{
  "n_layer": 12,
  "d_model": 256,
  "n_experts": 128,
  "experts_per_token": 8,
  "d_expert": 32,
  "d_shared_expert": 64,
  "activation": "swiglu",
  "moe_layers": [0, 1, 2, 3, 4, 5, 6, 7, 8, 9, 10, 11],
  "router_score": "softmax",
  "normalize_top_k": false,
  "routed_scale": 7.02,
  "balance_loss": 0.0038,
  "balance_bias": false,
  "shared_expert_gate": true,
  "init_std_router": 0.0236,
  "lr_router": 0.00252,
  "n_head": 4,
  "n_kv_head": 1,
  "head_dim": 64,
  "vocab_size": 8192,
  "norm": "rmsnorm",
  "norm_place": "pre",
  "norm_eps": 1e-05,
  "positions": "rope",
  "rope_base": 10000.0,
  "rope_fraction": 1.0,
  "qk_norm": false,
  "attn_scale": 0.125,
  "tie_embeddings": false,
  "parallel_block": false,
  "init": "uniform",
  "init_std_qkv": 0.0277,
  "init_std_o": 0.0,
  "init_std_up": 0.0277,
  "init_std_down": 0.0,
  "optimizer": "muon_variant",
  "lr": 0.00229,
  "beta1": 0.95,
  "weight_decay": 0.074,
  "lr_head": 0.0229,
  "warmup_steps": 200,
  "schedule": "wsd",
  "decay_fraction": 0.767,
  "decay_shape": "square",
  "final_lr_fraction": 0.0,
  "batch_tokens": 131072,
  "seq_len": 512,
  "doc_mask": true,
  "train_tokens": 525900000,
  "steps": 4013,
  "dataset": "wikipedia_en"
}
Below are experts of layer 4 (counted from 0) of a mixture-of-experts language model. Rows are named router (the router's row for the expert), down (a neuron's output weights, with its number) and show model dimensions 0-255. Each number is 128 + 32 x the weight over its row's rms, rounded and kept within 0 to 255. Numbers have three digits each.
After each expert's rows: a language model's description of what the expert responds to. This comes from a sample of Wikipedia text that the model never trained on.

# expert 36
router:137168087157151167173172113069163156156106140220176104077125126141146134110178161096101108084149106173141170142144160090127115101134114127166197090112168134087088097071120124096067095103116187182163135135131114100178129146142119144054164122145127070149127129138098112123109149130171189145069105113071140178137167148055103193144181124109112140104162151142099158145142095113099135111154130140185144131155086139102100152193135093097096135197161153148106102103124108202144115143140110128089128147149155160115130162101091102110079106120115141132163155082152179073128166097130097159033122144154114109129078104100121149125088073085125084147125192104135141134030097146130186107134122136151175122122087144115119127074098140101096104130186138125148129108102156157075115105094098
down0:123097088119151192167120118112096164084159100174144139204102134102101167108125086102139151081108088125110112138078165142117093076114209086128129129077111142136147089095106134162092117141121122172120111124090062074084113176125140125138134135120122130116177093138123125112147191153079153150086140117138175079096187117134127125115150118120121144185174194104147115138102107158083095072132143181101068168152173164123105089116158079133115146164109125123126145152127093110116130141084129106135121123103130167074141113138127111149062189096157068201159125160142144069185142112101175143173134118089122124167162154083105087088206145153117167108117056123120059138125197126227113125110113165111170134117135137133132144136176093141110132147131129093069176110115126201128157081115192
Description: Personal names

# expert 42
router:096155161155118204146108098091119154166182146082083094145168132157164126134143087105139120119139156181140140181188145111145116112144138083148096099087129175096194116112125083147096166087174141144130168108112109158126143113128151133177068156114140108148165066157129133110109094117101074185177127138128171086141194126166114127114094117140096162106161189115080066093146106093085162101183154188090128145121114176097127197122153142128136103095116163182185142152107150056136090052095135111153115107133098138169123118115140090174077167188157123141136113175097156133093135113083063098155099147098176121139098090119082099140077131124084083123168134101086152183119136178155087105115170144102074133116175089180168130174109127140076143102141155122148181121134157159166159163140090
down0:150091169101147147128171166157205094102175160138173128117149145158146178112106179126153165158096092134125146123084130131087113150138105086137122138156078133171131160155154135148156125061071055117148130138142148128103102071131143141154152130133106102138083149154128123126118093122120173156159082097163081133240127205066122098153112150122166121132111131156057134129152082070087147169129120145127129135122130171147126137112115133111098141116124195133117158100135146062184112110134135168149157098133082145203165141064107184089101143135169102161101075135129155061117138138212106107167155122160176125044189154113167100087113139057090130080122090084133179128133184091151085128094167121123129095130114096159152138160119130198156160140114094148136176149125121073131159122101158
Description: Ordinals, sizes, numbers

# expert 62
router:170118183110085140194170121075118164107075153091188129147148131178075110098087096164105148069102131157127120131156134131141151182121103152138133175110140177089104130107084078080130139087098144083172129160181142102146127114157109130160174134147182119149135097075084058121105108075160084101117163129149124082132136150132152145138101142086046156129119124169068178182198125106156130080142088152123146145096132125101141143174154102090182125123106133106077121171064138150085139104161177132071171125116074172107140127076139151142125155083124123140166147125108111161184177149101077116070088101108127105121144116120142159165124175127146116152140193167079163086086123158134098139165204160120115081082146098143169141126055114142112120117114157149190176118192157145104130157127098
down0:105122082158164201162156141113073107086193166126138152149088089203207096139103082147167145107131112173144105054113114138128112159143132139061120058144101128144134121155099116172160119103079126103185064110071126129093196113143151122137175153131155103129220099142087128138136185098143150188115137145112198149162097155082127144112137090174075136138127146137189148133185103115114149115095122104199116108117170144107163124123160146119142132127048121091117165124093099109105142131124136132129123112121134164096171079044155095104094168113104185074131135112134125120118144118111070113164170047102137127130139112171106150103138040109121109180103115077157122141171115121103071152139131089124152169132130097163105062125099144184165100132085114130150113122103125107140098101116155
Description: Second syllable fragments

# expert 6
router:128114100096087160129131140163123163036111127133180141143153153053141141122135061087103161163126168149150153113164140143139140118192168117155086081062110125111107121152108093110130097113145178094110129166140146177193184109158120139182142182183166147160116115084045152128123142108079082148110170175159100156121110134142193120120119129172096131105129157134117102149113165107073145128119158150048182102111128139141074058108093124149085087137137129147166135133118141107122147090131090102072145166153100116130171085099145142143189084172089154149168100143084185151182147177095140111107121160068137090180069077142128179150149120179075066142195110137114132095063143160096111161173147183136098155139159153122107145149164113110129121086104121151133167136147131085121097149169123
down0:153124122138115108173116118100123108116095078115193149148108046134093128113143182059134152158117093168118099103072160116118093152121112117148091115177137087145138120127146185069132134099124144143166162121082175084185149092109144092149120122141173132127169177152200133127094218172100171135126098113097085063111131089067133127106139150112191147107126093131114126121121179101109113176052149160128095117129126128105128223104102116157147119089144126136098128151146130128092170144161086170086108128113150055063129154097132103137104186094104120122117146102124178137097131113095119184064089142122094102134179131156150109088158136110117140073183103085094088122112141071179137155119071145203165091143126082084182126140173117117115100124126140154118137157141064113154102180142051
Description: Mid-word lowercase fragments

# expert 57
router:130123135126116128114135148108102172099046138105173111081083113039102089151152072115108151149120159111126186077146073116139104184155183126120110120101118156098123127137074181139106139098141176121093108120188173126144133133146139206135124169170123144133099077144164169115108190067083071142107141109153138142176137060193141133141142170107063132123183114159060149129106107090128147100141145146099169136151118101124144121163125108090086099104130144111155182165154117147161077055158130055073170177105116162122112112122112161155141049154106112132143090166096106099167101131055085180118127103132112132165132154169153184161125123109097133166141091145122150082080150168108154098134169136130118113156084159168067109104115135187166120137119098181083160137092071139122102149116098
down0:115071098117129140163112133114157146107074097137104133126155099147133138116116096105118147119150178141156193185156122143139111103085110127099104128120136122151168100161173088102044139137134130043155124113181125163156165049144153159179151170172123134109127132125132137159111165119134064114140082147108132109101128184125129105124105120166101127144151138140141072142138098128089144096098103084169125087170139156114122155152132129109107077144090197107113133127085145084111107081144116134138139151105132190095104064168128185135184111110124149112120149154147165153160114156177136187144172096102230118116073091080078182091063063108185149138142117151100143093158147134163099118159149105124069189147102145164128074085182176189054115108139091139103135139047104171108077086111106
Description: Adjectives and adjective endings